From a checkpoint of a small mixture-of-experts model trained on Wikipedia.
Size: 10 layers, width 128, vocabulary 8192.
Experts: 160 SwiGLU neurons an expert, 1 pick a token.
Training: a variant of SOAP for the experts, 6427 steps.
Below are experts of layer 4 (counted from 0) of a mixture-of-experts language model. Rows are named router (the router's row for the expert), gate (a neuron's input weights, with its number), up (a neuron's input weights, with its number), down (a neuron's output weights, with its number) and show model dimensions 0-127. Each number is 200 + 30 x the weight over its row's rms, rounded and kept within 0 to 999.
After each expert's rows: a language model's description of what the expert responds to. This comes from a sample of Wikipedia text that the model never trained on.

# expert 1
router,219,184,187,163,176,190,251,206,215,193,237,187,178,191,206,236,239,194,181,181,196,256,224,215,170,208,258,171,223,194,228,192,213,261,209,162,225,183,189,222,219,154,157,205,211,172,171,205,217,226,173,229,213,252,138,174,155,182,178,192,187,234,184,199,199,199,200,246,171,190,180,234,193,243,198,165,174,224,162,223,174,148,234,163,147,207,175,165,213,187,202,170,220,205,222,202,170,239,197,169,227,198,159,221,237,184,289,189,189,177,136,173,155,185,230,260,200,216,235,156,195,179,210,198,209,135,235,134
gate0,222,205,243,236,192,217,212,242,132,206,196,225,210,110,187,185,172,182,161,184,150,158,211,174,239,183,211,239,166,168,253,231,219,199,198,260,200,230,216,203,248,251,182,171,191,192,248,167,175,217,217,173,158,241,276,139,224,189,180,186,234,230,197,152,221,161,182,250,169,247,207,216,197,208,237,200,149,180,214,216,225,200,228,179,166,187,197,210,200,180,206,172,148,215,199,236,205,215,198,196,199,186,233,213,162,183,213,187,196,202,207,188,186,176,261,250,193,181,175,158,211,214,206,199,173,142,227,155
up0,175,211,215,218,223,202,192,257,240,256,199,194,258,211,208,211,225,181,278,173,215,170,229,224,195,193,174,218,244,227,219,195,197,231,209,203,191,225,188,196,161,203,207,126,231,206,207,197,217,225,178,135,187,244,192,235,196,200,206,207,234,236,196,151,240,234,210,170,162,181,279,195,208,232,223,160,207,196,203,161,206,262,181,221,200,201,184,215,164,175,217,249,176,173,196,240,190,246,233,228,159,184,213,209,242,247,212,221,262,158,206,170,148,197,189,180,147,214,196,218,190,140,199,188,157,148,220,165
down0,224,177,205,187,197,235,248,159,176,149,229,239,196,153,216,138,198,215,144,171,170,214,208,216,258,215,207,207,190,179,224,181,236,195,222,163,239,212,174,237,164,181,157,164,151,168,233,235,197,204,163,124,165,153,232,190,181,170,211,192,181,191,264,206,229,256,229,176,236,209,152,196,223,203,214,212,220,168,185,228,236,145,157,191,200,174,168,189,138,197,189,165,233,196,187,151,228,202,261,250,176,227,211,223,208,217,206,204,173,230,177,227,220,176,242,192,224,170,235,154,216,210,194,189,224,221,192,190
What it handles: Past-tense verb endings. Word-final suffixes closing verbs and participles, mostly -ed and -ing, as in inspect-ed, Preced-ed by, Revisit-ed, punish-able.

# expert 4
router,176,212,160,183,159,194,214,180,257,187,225,210,172,230,167,244,164,176,262,197,246,194,159,195,180,250,246,164,185,182,228,191,220,210,143,195,221,194,205,220,225,300,202,237,212,214,228,142,225,216,191,208,185,209,221,173,223,215,203,227,150,207,213,177,199,201,176,174,183,146,193,199,220,238,148,181,201,215,209,211,173,200,169,174,150,227,200,197,222,200,257,169,184,184,173,205,256,237,186,207,205,223,153,212,200,201,235,216,156,169,222,147,219,167,254,246,199,183,261,216,187,220,179,172,263,165,239,199
gate0,236,188,149,152,163,189,180,185,212,185,124,170,216,149,146,179,183,241,210,199,192,198,186,189,196,176,186,191,199,170,243,225,193,230,183,166,196,196,203,192,187,215,226,224,184,184,185,198,186,159,257,250,164,201,178,146,251,216,244,221,200,223,224,180,248,186,202,160,262,202,218,232,214,243,204,224,184,149,223,171,196,202,223,149,156,167,190,233,174,206,274,189,210,135,202,231,213,215,227,194,193,222,210,175,238,134,216,186,225,239,172,234,182,235,215,165,235,202,174,230,184,269,189,234,178,190,244,214
up0,242,212,186,157,233,193,194,236,222,192,183,159,157,205,213,173,182,251,177,201,220,214,181,236,166,223,205,163,274,235,234,147,179,195,195,171,186,166,185,203,215,214,165,237,184,246,202,177,235,210,254,208,170,238,202,173,239,235,277,175,204,184,202,170,181,188,232,253,264,248,175,196,207,163,199,144,199,195,214,185,170,171,205,211,169,202,169,218,242,187,199,203,224,169,228,253,195,171,264,197,187,220,207,238,174,182,209,182,182,218,219,222,151,248,234,205,203,137,186,214,139,251,244,211,190,187,180,191
down0,203,195,270,189,168,215,184,199,182,185,198,188,203,193,237,217,186,189,216,165,191,229,193,215,259,187,173,216,138,174,191,172,184,206,235,182,186,199,188,184,210,149,226,196,200,158,220,150,188,210,266,211,162,223,180,245,136,181,137,191,164,200,190,202,224,217,173,186,168,199,203,200,218,198,228,214,191,156,220,122,192,232,279,179,187,253,190,206,149,195,171,209,185,166,158,139,235,223,180,201,184,198,196,150,155,190,219,226,232,197,151,176,144,214,223,188,181,265,238,227,237,207,217,169,213,250,232,220
What it handles: Adjective suffixes, coordinate marks. Adjective-forming word endings in technical or scientific words, such as -ic, -ical, -al, -ary, plus the invisible mark after coordinates.

# expert 15
router,188,172,200,251,175,225,241,254,227,218,197,194,189,172,192,222,196,185,255,226,195,162,192,225,159,227,222,145,203,243,213,176,170,243,200,184,166,175,197,233,262,237,200,177,167,208,210,230,167,250,182,217,178,213,164,162,220,160,232,233,195,217,220,240,171,138,227,264,194,145,172,216,194,230,212,221,170,216,187,202,157,190,227,125,178,182,185,188,172,151,196,179,252,200,187,229,182,189,165,204,223,192,259,119,227,195,208,253,199,213,194,158,153,170,182,204,199,188,234,186,236,202,210,199,188,147,215,210
gate0,215,165,205,164,174,183,253,206,198,194,155,236,172,145,233,200,230,196,209,170,205,163,216,132,211,192,190,172,214,192,191,205,221,189,204,203,259,175,212,184,179,171,250,195,189,149,227,239,231,223,216,188,195,235,183,251,220,207,228,216,187,171,197,190,158,181,187,207,185,198,199,169,167,191,248,238,192,189,233,121,209,155,179,192,197,172,118,163,228,182,181,173,208,190,200,175,158,157,214,226,190,206,213,246,242,234,206,151,198,235,185,243,142,181,163,180,269,162,178,172,226,219,207,173,153,206,162,139
up0,236,161,155,206,182,210,196,239,195,223,216,141,204,203,172,156,189,208,174,202,180,186,227,147,191,180,177,155,186,144,159,185,159,192,199,226,214,215,197,207,203,234,236,192,220,215,217,202,169,297,213,234,212,184,166,237,203,244,223,192,185,250,201,191,194,231,260,161,221,211,238,184,175,174,244,176,246,178,215,185,191,169,239,213,203,171,142,182,201,212,189,199,238,175,237,180,177,221,202,210,158,203,260,209,233,204,175,166,213,243,205,182,171,198,171,171,254,171,207,178,239,250,232,193,186,193,241,104
down0,200,227,146,145,232,167,250,206,260,238,222,247,195,199,210,238,228,219,221,208,215,180,151,202,197,227,207,221,189,224,195,192,188,221,143,176,179,199,175,143,186,238,194,167,234,206,149,213,262,158,217,168,163,271,194,190,153,174,186,191,173,239,192,207,195,199,126,247,223,178,134,216,190,140,168,232,231,156,256,213,247,202,185,166,207,245,250,202,177,211,239,200,169,220,240,188,207,215,212,216,208,207,176,225,199,210,212,240,192,205,210,215,218,235,154,223,222,221,182,250,183,176,201,187,208,233,186,197
What it handles: Prepositions after nouns/verbs. Prepositions after a noun, verb or participle, introducing a noun phrase: for clubs, on the chart, due to, part of.

# expert 27
router,173,197,216,163,152,225,203,202,190,205,163,158,127,249,260,201,202,234,231,205,240,220,146,204,170,237,233,211,221,217,194,213,226,209,170,210,239,176,189,176,200,198,167,195,219,206,242,167,198,195,234,204,178,236,197,186,218,182,195,179,161,260,178,224,221,196,125,262,186,195,196,241,176,219,190,245,205,213,178,206,134,238,226,168,199,191,211,148,237,144,266,166,221,174,174,233,211,216,161,181,141,187,169,212,243,178,219,181,186,156,179,208,232,183,221,200,215,189,243,232,193,246,213,215,235,196,225,142
gate18,290,225,211,227,161,178,186,216,194,152,213,205,150,189,234,175,232,222,158,248,198,224,228,183,150,239,197,196,153,170,173,241,233,204,168,200,204,187,178,200,187,211,198,201,217,198,223,249,194,180,205,178,157,203,235,197,161,221,186,208,240,169,190,227,174,153,236,207,199,181,248,205,165,185,183,198,144,225,205,193,137,215,261,222,242,207,215,182,183,210,197,207,160,146,205,185,214,215,205,162,254,170,246,222,182,188,143,227,178,234,239,222,233,236,253,222,220,270,218,239,224,166,175,192,220,244,216,176
up18,203,268,206,239,201,214,228,221,184,155,179,178,177,226,184,217,244,147,184,183,172,209,231,229,151,211,215,165,152,215,164,171,193,204,158,188,213,182,226,221,190,153,187,222,240,166,226,240,257,183,221,168,110,196,207,203,188,255,183,205,246,212,258,199,199,159,240,246,143,190,227,212,216,172,180,221,172,207,217,198,155,188,232,221,209,201,198,234,202,208,243,241,201,140,228,150,194,209,213,178,179,215,207,195,212,214,139,172,175,220,216,226,221,231,223,257,254,231,198,214,197,249,182,212,185,255,190,175
down18,159,164,203,191,244,167,173,198,263,213,193,147,209,152,177,159,237,149,214,184,143,211,161,212,186,191,197,174,198,210,230,240,171,228,168,213,186,155,226,220,198,217,175,175,149,256,161,206,223,196,187,223,155,186,180,186,238,207,173,169,256,197,162,165,216,221,184,202,214,238,218,217,216,181,189,203,223,239,233,173,163,173,227,179,202,271,205,181,218,214,167,229,189,221,214,254,194,186,184,197,232,192,190,192,271,247,207,214,134,234,164,132,226,156,191,211,267,225,205,232,218,198,236,167,181,222,205,206
What it handles: Digits within years. Digits inside years, scores, prices and times, especially the third digit of years like 2014, 2007, 2025.

# expert 0
router,215,235,226,243,180,165,211,190,186,143,182,204,175,232,190,191,188,176,238,205,212,264,215,185,217,238,191,206,201,233,196,158,214,269,179,156,186,162,208,203,226,208,165,162,161,206,210,201,225,272,185,189,176,251,162,233,231,183,212,193,199,210,222,203,135,139,195,216,212,192,195,236,198,179,233,174,147,221,147,212,241,148,184,180,183,189,188,229,186,206,222,164,188,120,158,187,206,203,226,189,189,189,177,168,220,180,197,228,198,130,200,180,231,219,235,107,244,191,173,168,210,199,221,230,216,237,225,172
gate0,213,240,200,186,210,194,173,170,215,221,232,202,210,204,173,214,217,210,200,181,178,183,204,265,205,221,226,197,229,223,185,208,219,184,176,136,195,189,185,228,170,201,198,256,195,204,213,213,228,124,199,225,181,196,178,218,245,239,216,219,222,213,188,183,212,199,173,163,245,177,189,188,238,190,197,165,246,217,193,142,211,242,149,168,193,224,192,176,166,162,148,188,175,222,215,172,129,211,237,218,194,232,220,190,128,202,220,172,171,194,286,168,159,214,224,217,179,189,152,220,184,185,179,285,224,143,147,253
up0,189,239,246,224,199,209,214,259,213,231,273,263,230,216,242,167,214,130,221,190,199,243,142,203,194,157,157,190,219,214,225,226,227,206,198,211,206,248,246,219,185,200,184,262,159,182,188,195,203,194,210,194,152,215,194,193,196,227,163,180,193,184,195,173,242,188,202,190,221,231,195,210,233,169,249,205,235,183,151,189,204,140,178,198,183,169,128,150,205,188,191,225,196,221,187,218,229,218,229,196,222,144,228,218,209,173,161,192,200,190,172,193,225,207,257,259,207,222,202,234,191,136,193,182,160,243,257,193
down0,219,213,183,226,163,231,172,193,211,238,234,248,175,208,183,232,196,198,206,220,246,206,243,153,201,202,213,206,155,196,201,138,208,131,176,195,172,213,165,162,200,223,199,186,214,193,205,213,146,200,240,187,226,201,136,245,192,206,245,214,191,176,229,169,188,182,163,178,265,152,223,250,197,174,165,181,171,239,209,209,216,238,201,197,179,249,170,247,172,210,192,174,216,198,169,190,141,194,248,158,183,220,199,175,168,202,199,211,126,169,238,172,210,197,245,247,178,239,249,232,151,248,195,226,186,170,157,201
What it handles: Name-internal syllable pieces. Short vowel-consonant pieces inside proper names, mostly surnames and place names, such as Gr-in-nell, Đ-ur-ković, H-out-land.

# expert 7
router,184,156,224,213,142,162,257,182,238,206,232,167,216,221,182,174,170,230,235,203,220,189,104,174,217,190,184,169,214,192,180,206,221,225,199,208,182,228,245,189,201,214,227,188,184,235,222,198,205,233,214,253,254,201,220,256,211,174,192,191,195,190,194,162,195,187,176,191,230,189,216,164,153,207,184,218,172,220,171,161,151,198,231,218,192,179,196,207,190,238,192,162,204,161,125,192,193,169,152,217,192,203,155,138,249,168,208,264,153,170,213,150,180,177,176,126,194,252,186,168,173,169,216,168,218,174,195,192
gate1,214,205,213,246,167,201,270,203,179,200,232,211,188,170,164,256,170,200,211,173,219,199,161,209,217,214,157,265,210,150,200,216,162,239,168,200,155,256,229,231,146,226,241,200,234,186,164,250,214,180,209,199,198,184,192,191,246,210,131,200,170,213,154,192,211,244,175,246,211,195,194,198,193,208,189,210,165,184,216,216,206,190,225,156,194,278,210,190,189,185,156,188,241,221,184,182,190,206,156,204,128,210,194,183,193,210,199,229,223,164,259,192,231,181,193,208,200,141,145,239,193,179,204,157,185,196,210,278
up1,210,165,186,162,182,236,231,107,156,245,209,261,216,197,241,202,231,252,153,186,208,176,189,182,153,265,233,175,205,201,175,214,173,254,177,190,180,230,217,220,192,223,173,232,166,173,168,238,206,190,182,187,240,162,204,201,213,201,244,162,205,232,209,195,219,167,203,229,214,189,200,169,191,207,252,164,217,190,201,222,158,188,208,208,255,197,141,253,208,183,177,187,172,221,229,192,198,249,199,127,247,159,266,172,241,184,208,219,169,212,200,176,223,202,164,180,166,215,253,180,182,170,176,214,206,188,177,206
down1,210,235,200,200,222,195,193,149,213,195,219,161,191,212,242,205,167,161,191,181,176,176,154,188,199,240,209,191,211,209,180,254,186,205,224,176,215,198,171,189,184,236,166,192,194,291,239,216,229,172,175,207,195,195,200,189,229,120,252,199,259,182,121,185,210,264,204,208,161,202,193,221,233,198,187,222,226,198,174,190,198,233,224,182,300,202,201,238,226,235,175,242,146,169,164,210,213,267,178,224,196,199,177,195,172,196,174,186,182,198,204,260,206,247,149,232,246,229,210,238,210,199,209,206,169,184,192,173
What it handles: Units and infobox symbols. Symbols and units inside infobox and table data: slashes in density figures, colons after field names, degree marks, $, km, ″.

# expert 23
router,210,202,206,228,171,150,219,214,205,204,227,220,202,245,238,186,164,195,181,240,176,172,211,174,160,207,207,175,197,181,241,178,169,184,204,207,206,237,206,221,192,219,193,172,206,212,170,228,222,281,202,188,190,204,139,239,197,162,210,193,238,257,190,223,174,160,178,212,214,210,151,158,205,225,201,253,207,200,170,159,149,225,227,170,200,184,176,254,226,187,228,167,203,172,189,162,222,254,168,226,197,257,200,146,273,141,236,260,223,186,176,169,203,145,188,244,257,241,191,202,213,179,242,218,209,181,241,203
gate0,253,202,204,211,186,225,219,193,142,182,194,233,145,203,203,177,144,164,218,192,276,179,172,186,178,210,203,210,226,199,193,186,177,198,143,190,214,258,208,216,150,209,191,186,228,169,203,188,212,261,171,198,198,197,275,194,162,176,201,224,185,255,224,186,204,255,245,272,150,242,206,220,166,202,235,205,140,190,231,192,210,184,177,239,160,251,165,203,187,138,195,183,193,220,199,233,231,190,226,195,179,191,195,196,198,198,209,137,212,158,219,221,258,169,174,194,208,230,170,224,244,229,175,148,200,189,214,175
up0,187,261,202,182,207,223,216,181,157,239,188,194,224,226,223,205,199,164,242,181,227,214,252,182,210,183,176,177,258,222,198,147,224,193,207,202,224,202,164,216,244,199,196,218,171,213,212,234,185,159,90,198,172,154,207,178,253,206,151,189,249,199,213,196,208,225,176,189,235,170,191,190,175,223,181,216,165,177,167,160,176,176,244,176,210,208,147,179,227,216,241,126,150,225,182,216,232,154,167,214,215,173,220,212,221,198,197,165,206,230,227,162,243,167,219,232,163,224,183,198,192,214,240,170,224,260,187,149
down0,247,235,191,221,188,216,190,189,185,199,244,220,181,222,203,168,222,180,222,196,202,202,170,183,113,203,278,170,161,269,174,137,205,195,187,223,201,221,228,213,199,175,213,177,227,236,209,197,225,204,205,137,138,161,193,160,171,203,213,193,187,197,213,218,231,205,210,177,175,234,166,217,205,196,218,215,121,206,193,186,251,152,210,202,158,234,208,161,208,204,202,191,177,218,213,268,272,191,158,193,211,170,216,218,225,192,189,142,186,206,242,153,227,171,226,197,198,181,170,128,202,219,185,160,177,188,257,209
What it handles: Table cell separators. Pipe characters dividing cells in Wikipedia tables of statistics, results and scores, also semicolons and table divider rows.

# expert 14
router,233,203,183,199,165,208,224,218,203,243,208,225,192,239,182,199,189,196,211,231,186,169,184,239,175,166,243,141,171,193,216,197,204,225,195,195,167,209,198,200,196,213,156,155,204,186,181,238,257,261,213,236,185,250,280,211,217,165,196,211,225,283,238,179,176,224,203,254,198,194,165,174,205,167,242,265,194,208,179,226,96,181,211,173,164,180,224,208,169,145,185,229,229,165,210,224,165,220,218,222,208,164,172,145,202,247,220,184,227,199,176,189,187,197,183,230,194,207,210,203,247,208,197,240,216,207,246,160
gate0,147,219,228,207,193,202,143,156,185,181,232,208,191,150,187,203,226,180,176,134,185,223,203,174,223,229,217,194,121,192,203,177,233,165,214,197,143,235,162,178,217,231,233,194,163,200,248,189,183,178,186,197,204,167,176,213,225,179,243,238,183,166,135,174,229,129,143,171,190,149,184,210,196,193,172,246,221,191,227,195,260,241,236,234,213,214,224,226,237,200,179,135,174,191,209,212,247,247,205,188,203,219,200,175,184,200,222,208,204,213,160,157,211,224,251,223,181,195,188,210,195,152,246,178,218,223,255,184
up0,169,200,233,197,164,198,194,180,202,182,248,191,185,210,182,207,166,193,179,165,141,222,237,178,244,216,214,227,171,203,221,169,208,140,226,191,248,164,176,109,182,241,205,175,207,225,207,187,246,208,165,225,199,171,209,203,247,200,111,189,195,228,163,171,180,196,185,151,223,241,212,218,159,211,199,246,188,199,225,135,199,225,213,257,224,196,173,215,209,199,192,209,200,237,173,188,232,226,187,156,198,194,239,237,208,167,204,244,111,176,154,186,226,192,165,204,154,198,195,163,190,238,229,208,219,207,149,230
down0,192,221,241,213,161,196,214,193,167,206,221,198,201,181,184,270,249,221,170,234,185,204,231,200,248,213,211,214,190,193,224,183,270,135,233,211,252,212,166,139,223,193,210,208,200,227,234,214,213,260,154,254,245,223,206,250,230,267,215,214,204,210,192,151,176,183,183,146,226,225,175,172,178,167,258,201,187,200,255,181,205,178,190,207,186,249,221,212,175,182,243,182,168,184,192,191,227,207,201,209,211,198,250,203,243,181,157,174,153,202,191,222,169,199,211,174,157,249,189,170,134,220,232,169,198,213,192,153
What it handles: Sentence and heading ends. Sentence-final periods and closing punctuation, plus the == marks closing section headings, usually followed by a line break or a new sentence.

# expert 20
router,175,206,181,205,181,191,240,262,163,150,222,226,159,197,193,159,209,236,221,247,196,174,208,252,128,226,275,160,198,215,215,172,230,242,164,162,168,188,183,200,194,248,149,197,197,232,216,217,229,206,167,214,213,241,172,210,188,156,227,246,192,190,195,213,154,168,200,263,209,189,202,135,174,213,227,165,190,216,210,225,142,215,221,185,193,228,236,199,191,163,178,186,222,176,177,219,214,194,156,244,176,208,141,152,189,190,265,179,220,169,209,179,210,217,225,215,231,222,242,159,214,220,206,191,170,197,249,169
gate0,195,143,212,183,216,239,215,152,180,184,164,190,220,149,222,231,196,143,209,174,166,160,213,214,216,173,184,146,228,253,220,217,194,205,149,173,174,198,204,164,149,233,184,238,160,201,185,209,223,237,191,143,201,216,229,180,166,192,198,203,243,196,151,185,238,212,224,252,237,192,188,222,173,146,216,205,194,172,133,222,195,200,228,163,157,168,192,152,222,197,197,211,242,167,210,118,183,250,214,211,180,171,209,188,181,179,171,240,227,221,225,160,151,212,201,183,195,185,172,215,158,254,258,215,218,207,183,163
up0,230,226,123,216,179,233,207,179,225,158,220,221,227,235,199,237,169,211,211,147,202,151,173,206,178,164,231,173,165,212,207,183,266,205,197,180,217,192,169,176,141,234,189,200,181,188,189,201,197,157,227,193,253,155,222,191,220,243,221,274,167,235,154,195,191,232,191,172,179,206,195,214,226,165,191,217,188,201,185,249,184,231,212,242,158,187,191,142,204,238,130,173,221,184,163,151,207,185,193,170,236,167,232,164,163,191,219,249,180,236,244,236,223,142,216,156,210,213,232,217,182,190,167,203,196,187,237,188
down0,210,219,217,160,174,207,178,271,215,156,183,237,222,212,187,209,204,211,228,180,191,146,155,175,185,196,177,200,213,206,219,233,204,181,136,178,174,173,175,196,168,183,145,236,186,132,187,166,236,172,194,200,250,192,194,170,211,213,207,209,227,224,226,208,151,201,203,178,213,189,208,165,180,199,209,206,182,208,192,316,208,274,205,265,134,207,170,169,201,218,220,206,187,169,212,164,247,195,235,170,187,152,244,204,167,124,214,249,210,209,199,215,227,173,160,173,190,197,242,196,221,175,212,195,215,182,231,217
What it handles: Articles and possessives. Determiners opening a noun phrase, mainly the and a, also his, their, its, often after prepositions or verbs like suffered.

# expert 12
router,173,196,196,206,189,200,235,242,188,260,214,205,231,273,204,246,182,188,211,211,218,170,171,243,130,180,250,187,175,202,218,216,185,274,130,141,200,187,202,182,196,249,187,212,215,226,160,185,183,235,142,183,184,218,223,206,180,206,221,207,206,206,246,249,180,173,276,256,211,181,171,206,180,161,240,215,215,193,204,196,190,204,205,153,189,187,193,211,218,178,211,206,238,150,169,188,148,279,210,189,208,187,184,122,246,182,225,215,207,170,222,160,200,190,223,233,235,197,182,215,236,180,222,192,214,196,211,169
gate0,189,187,206,192,177,223,226,189,189,216,274,222,192,203,182,267,210,195,205,175,239,211,233,172,167,227,213,151,215,204,253,181,195,230,197,170,183,200,260,233,257,182,175,224,212,160,212,235,224,177,158,154,182,182,201,219,147,184,216,179,181,231,237,184,167,195,158,243,228,199,255,200,253,218,176,259,159,185,204,214,213,197,216,177,249,258,164,193,196,214,188,186,182,210,162,205,133,164,224,234,202,201,176,205,188,210,193,180,197,179,254,207,177,133,167,252,189,241,248,206,192,230,222,225,147,222,224,254
up0,244,232,180,205,172,189,154,156,185,181,140,225,239,192,252,193,216,207,171,202,212,214,262,186,208,226,242,224,212,192,191,246,233,141,210,238,217,196,162,181,173,224,185,123,207,187,185,205,163,167,226,221,235,183,162,139,226,164,209,242,207,209,180,250,210,188,198,174,163,162,178,217,207,221,226,132,246,194,181,196,212,152,198,201,153,165,209,229,215,243,270,184,186,167,241,190,209,189,209,138,233,190,167,215,226,215,234,163,190,222,255,214,213,244,220,206,242,221,177,180,190,173,192,189,221,185,248,194
down0,204,179,199,222,191,190,195,132,180,176,209,176,177,249,202,153,241,200,220,212,220,243,185,209,233,197,227,184,197,258,165,229,211,204,184,201,181,214,189,221,175,196,169,235,229,273,237,205,194,224,145,219,175,206,174,206,83,199,175,202,188,177,171,175,262,160,218,222,190,240,156,184,195,184,250,120,240,208,229,215,176,201,221,203,166,189,186,183,206,161,145,214,183,181,234,187,261,202,216,165,149,222,192,200,210,206,195,221,204,217,244,227,257,178,197,197,185,204,185,211,208,130,177,153,191,221,211,177
What it handles: Main verbs after subjects. Forms of be, have and also right after a subject noun or pronoun: was, is, were, has, been.

# expert 2
router,177,217,167,203,188,205,227,248,258,199,216,164,186,243,203,190,198,193,189,203,230,200,179,225,167,227,253,139,203,231,209,206,245,238,195,217,116,201,189,209,250,249,166,211,215,159,153,227,223,249,159,210,210,217,211,197,233,164,209,221,162,236,248,164,138,177,230,239,161,202,194,153,183,185,235,218,175,204,195,181,172,181,200,188,138,173,133,167,210,159,169,165,244,192,131,195,191,212,175,189,203,195,193,187,219,196,246,274,226,190,180,181,211,191,182,198,221,250,226,203,204,206,259,196,217,220,207,198
gate1,242,243,144,129,184,204,191,163,179,273,193,204,208,187,222,232,178,188,178,233,175,220,138,165,203,192,220,220,207,191,192,179,194,157,200,185,174,201,223,208,268,257,219,222,261,207,141,160,219,162,171,234,228,196,182,198,154,168,183,159,255,198,214,174,171,255,223,187,239,180,200,189,209,174,195,217,178,171,263,212,173,198,122,237,198,190,167,191,195,209,207,214,167,187,218,209,249,223,171,180,221,198,200,190,161,228,237,166,180,212,245,216,161,246,194,221,200,230,265,216,237,208,194,216,191,203,201,167
up1,205,134,195,202,156,219,173,200,193,174,204,233,187,229,211,226,180,203,223,155,163,204,189,169,222,206,146,146,179,178,160,209,237,179,215,192,228,243,116,203,163,210,217,213,181,195,188,253,188,187,163,266,223,236,128,217,234,186,173,198,239,195,218,202,177,191,191,248,238,228,207,167,185,189,191,150,238,226,236,165,176,157,166,171,159,169,173,199,225,182,226,149,198,213,192,204,263,183,210,229,202,228,125,196,188,228,207,200,234,176,240,206,202,174,211,233,199,163,160,175,238,159,206,164,251,214,176,189
down1,182,176,232,218,199,265,195,192,168,216,247,207,207,229,154,146,189,194,213,164,169,265,209,237,185,173,230,218,226,119,154,223,219,195,207,170,203,206,203,256,203,182,190,239,194,211,176,247,170,191,225,210,213,173,168,205,219,216,223,186,231,212,240,151,188,168,196,189,258,192,201,197,172,259,170,187,176,215,258,151,241,206,231,156,163,230,264,191,244,158,184,160,218,173,206,222,200,186,232,123,166,181,155,240,223,183,211,167,206,212,248,209,198,176,207,212,201,143,165,176,180,182,203,175,188,201,191,205
What it handles: Commas and conjunctions. Clause and list separators in running prose, such as commas, and, or, but, semicolons, closing parenthesis-comma, and dash list bullets.

# expert 13
router,204,235,230,213,136,197,259,190,218,187,237,185,193,220,199,208,154,185,245,207,232,223,203,246,173,224,268,186,194,228,199,182,198,180,207,229,181,205,219,220,241,215,208,210,198,183,219,213,139,186,137,219,228,215,186,200,226,176,194,198,206,226,246,218,196,128,185,215,198,174,213,178,210,214,270,231,175,252,113,139,165,214,230,181,142,222,212,185,218,196,159,174,223,141,227,157,183,257,203,226,194,222,210,205,225,200,251,160,236,161,203,147,196,192,214,167,215,219,226,163,195,209,199,242,231,180,219,167
gate17,265,201,196,186,216,194,207,164,209,213,195,154,205,181,189,213,224,150,222,150,211,109,192,187,219,254,189,169,243,192,198,182,230,179,158,215,216,157,198,204,214,212,182,220,231,150,217,250,195,223,217,237,251,233,176,183,132,209,183,177,147,216,220,172,214,229,221,238,247,219,165,136,139,191,257,208,182,234,206,144,200,192,238,235,181,205,183,176,165,197,213,240,189,241,217,152,169,230,175,214,212,200,178,150,168,194,253,242,214,209,180,225,237,186,189,166,155,179,171,191,210,205,178,218,222,187,170,210
up17,164,216,169,191,204,168,175,207,236,170,235,214,216,221,257,202,168,240,157,224,159,207,212,214,188,157,224,209,175,164,207,188,172,248,252,162,149,204,223,178,159,171,189,200,200,255,228,190,195,171,197,215,166,185,227,172,237,225,176,213,201,152,152,187,235,200,196,240,174,152,212,236,208,149,184,216,221,119,198,212,190,181,190,190,211,197,238,206,240,189,177,155,204,169,170,215,208,169,214,195,146,167,232,249,196,202,148,218,235,194,189,171,140,205,243,217,201,277,210,190,174,198,198,186,215,162,260,133
down17,156,223,246,220,229,209,200,171,191,187,208,164,185,182,186,189,190,205,179,172,250,165,192,174,221,163,211,161,199,245,208,214,239,156,169,220,227,205,205,224,195,193,243,229,183,196,218,223,195,103,242,228,169,174,196,162,195,177,159,194,214,187,220,207,205,191,205,212,208,166,171,250,177,170,197,230,203,206,196,192,279,250,252,165,148,238,210,175,210,144,146,136,263,218,179,189,164,198,217,211,162,247,250,198,212,171,221,226,163,147,191,239,210,231,227,210,226,232,242,164,168,187,205,211,232,203,231,171
What it handles: Digits within numbers. Later digits inside years, dates and statistics, especially the 9 in 19xx, often in tables and See also lists.

# expert 29
router,189,187,178,218,170,187,212,200,205,172,212,168,172,156,219,194,229,227,141,179,220,220,176,193,192,218,226,204,183,243,223,137,199,237,184,192,207,208,231,197,196,176,146,187,215,206,208,190,173,208,156,185,159,238,152,196,162,149,234,204,183,230,211,168,193,173,183,243,206,202,154,207,196,145,186,219,173,193,159,223,182,271,251,147,174,232,164,204,180,165,191,144,232,146,158,237,232,261,182,226,196,211,173,223,203,166,278,187,172,175,218,172,131,189,271,224,196,212,235,214,189,237,215,205,237,207,219,192
gate0,186,183,176,195,188,158,202,276,240,170,173,218,232,228,195,182,165,175,178,222,228,201,200,211,199,226,210,266,244,195,176,230,209,221,233,169,223,156,195,218,186,198,212,182,176,151,188,199,214,222,245,237,222,197,235,211,156,227,181,202,178,280,267,190,161,198,214,182,203,237,194,215,204,213,183,171,177,233,218,204,214,204,209,177,214,227,193,198,183,176,270,237,196,201,221,246,221,217,173,153,213,192,160,216,196,195,192,182,213,274,217,158,188,257,196,240,151,222,195,203,248,139,170,228,201,136,240,272
up0,237,185,158,219,203,213,205,217,237,219,200,223,173,193,221,192,188,244,212,182,228,170,201,169,201,217,210,219,196,205,226,194,246,206,209,176,204,177,223,198,190,208,238,199,229,193,166,213,192,205,249,206,253,159,172,195,165,205,194,139,214,129,237,194,208,213,241,169,185,222,175,198,194,194,154,218,130,146,222,173,193,234,179,229,226,219,232,222,177,184,275,206,187,205,123,230,217,156,174,166,199,212,211,186,199,224,167,244,191,166,188,193,191,233,179,221,175,230,248,185,202,142,209,259,236,152,292,268
down0,200,231,189,201,196,216,202,176,212,168,181,183,140,213,205,243,225,167,232,196,201,211,210,160,224,139,231,187,213,207,151,217,211,173,198,226,216,170,177,208,191,201,193,197,189,186,221,199,207,243,197,152,174,211,228,195,194,170,235,187,245,229,295,217,136,253,144,152,200,258,203,225,233,162,198,177,276,228,242,207,176,227,180,175,209,228,205,183,213,214,202,232,148,232,214,232,244,214,179,220,177,203,164,222,154,185,190,219,123,168,187,168,215,190,247,199,197,193,227,208,167,274,232,202,233,247,199,182
What it handles: Plural noun suffixes. Plural endings on nouns, mostly s, also es, ers, ions, ies, as in forces, Paintings, Motorsports, flags.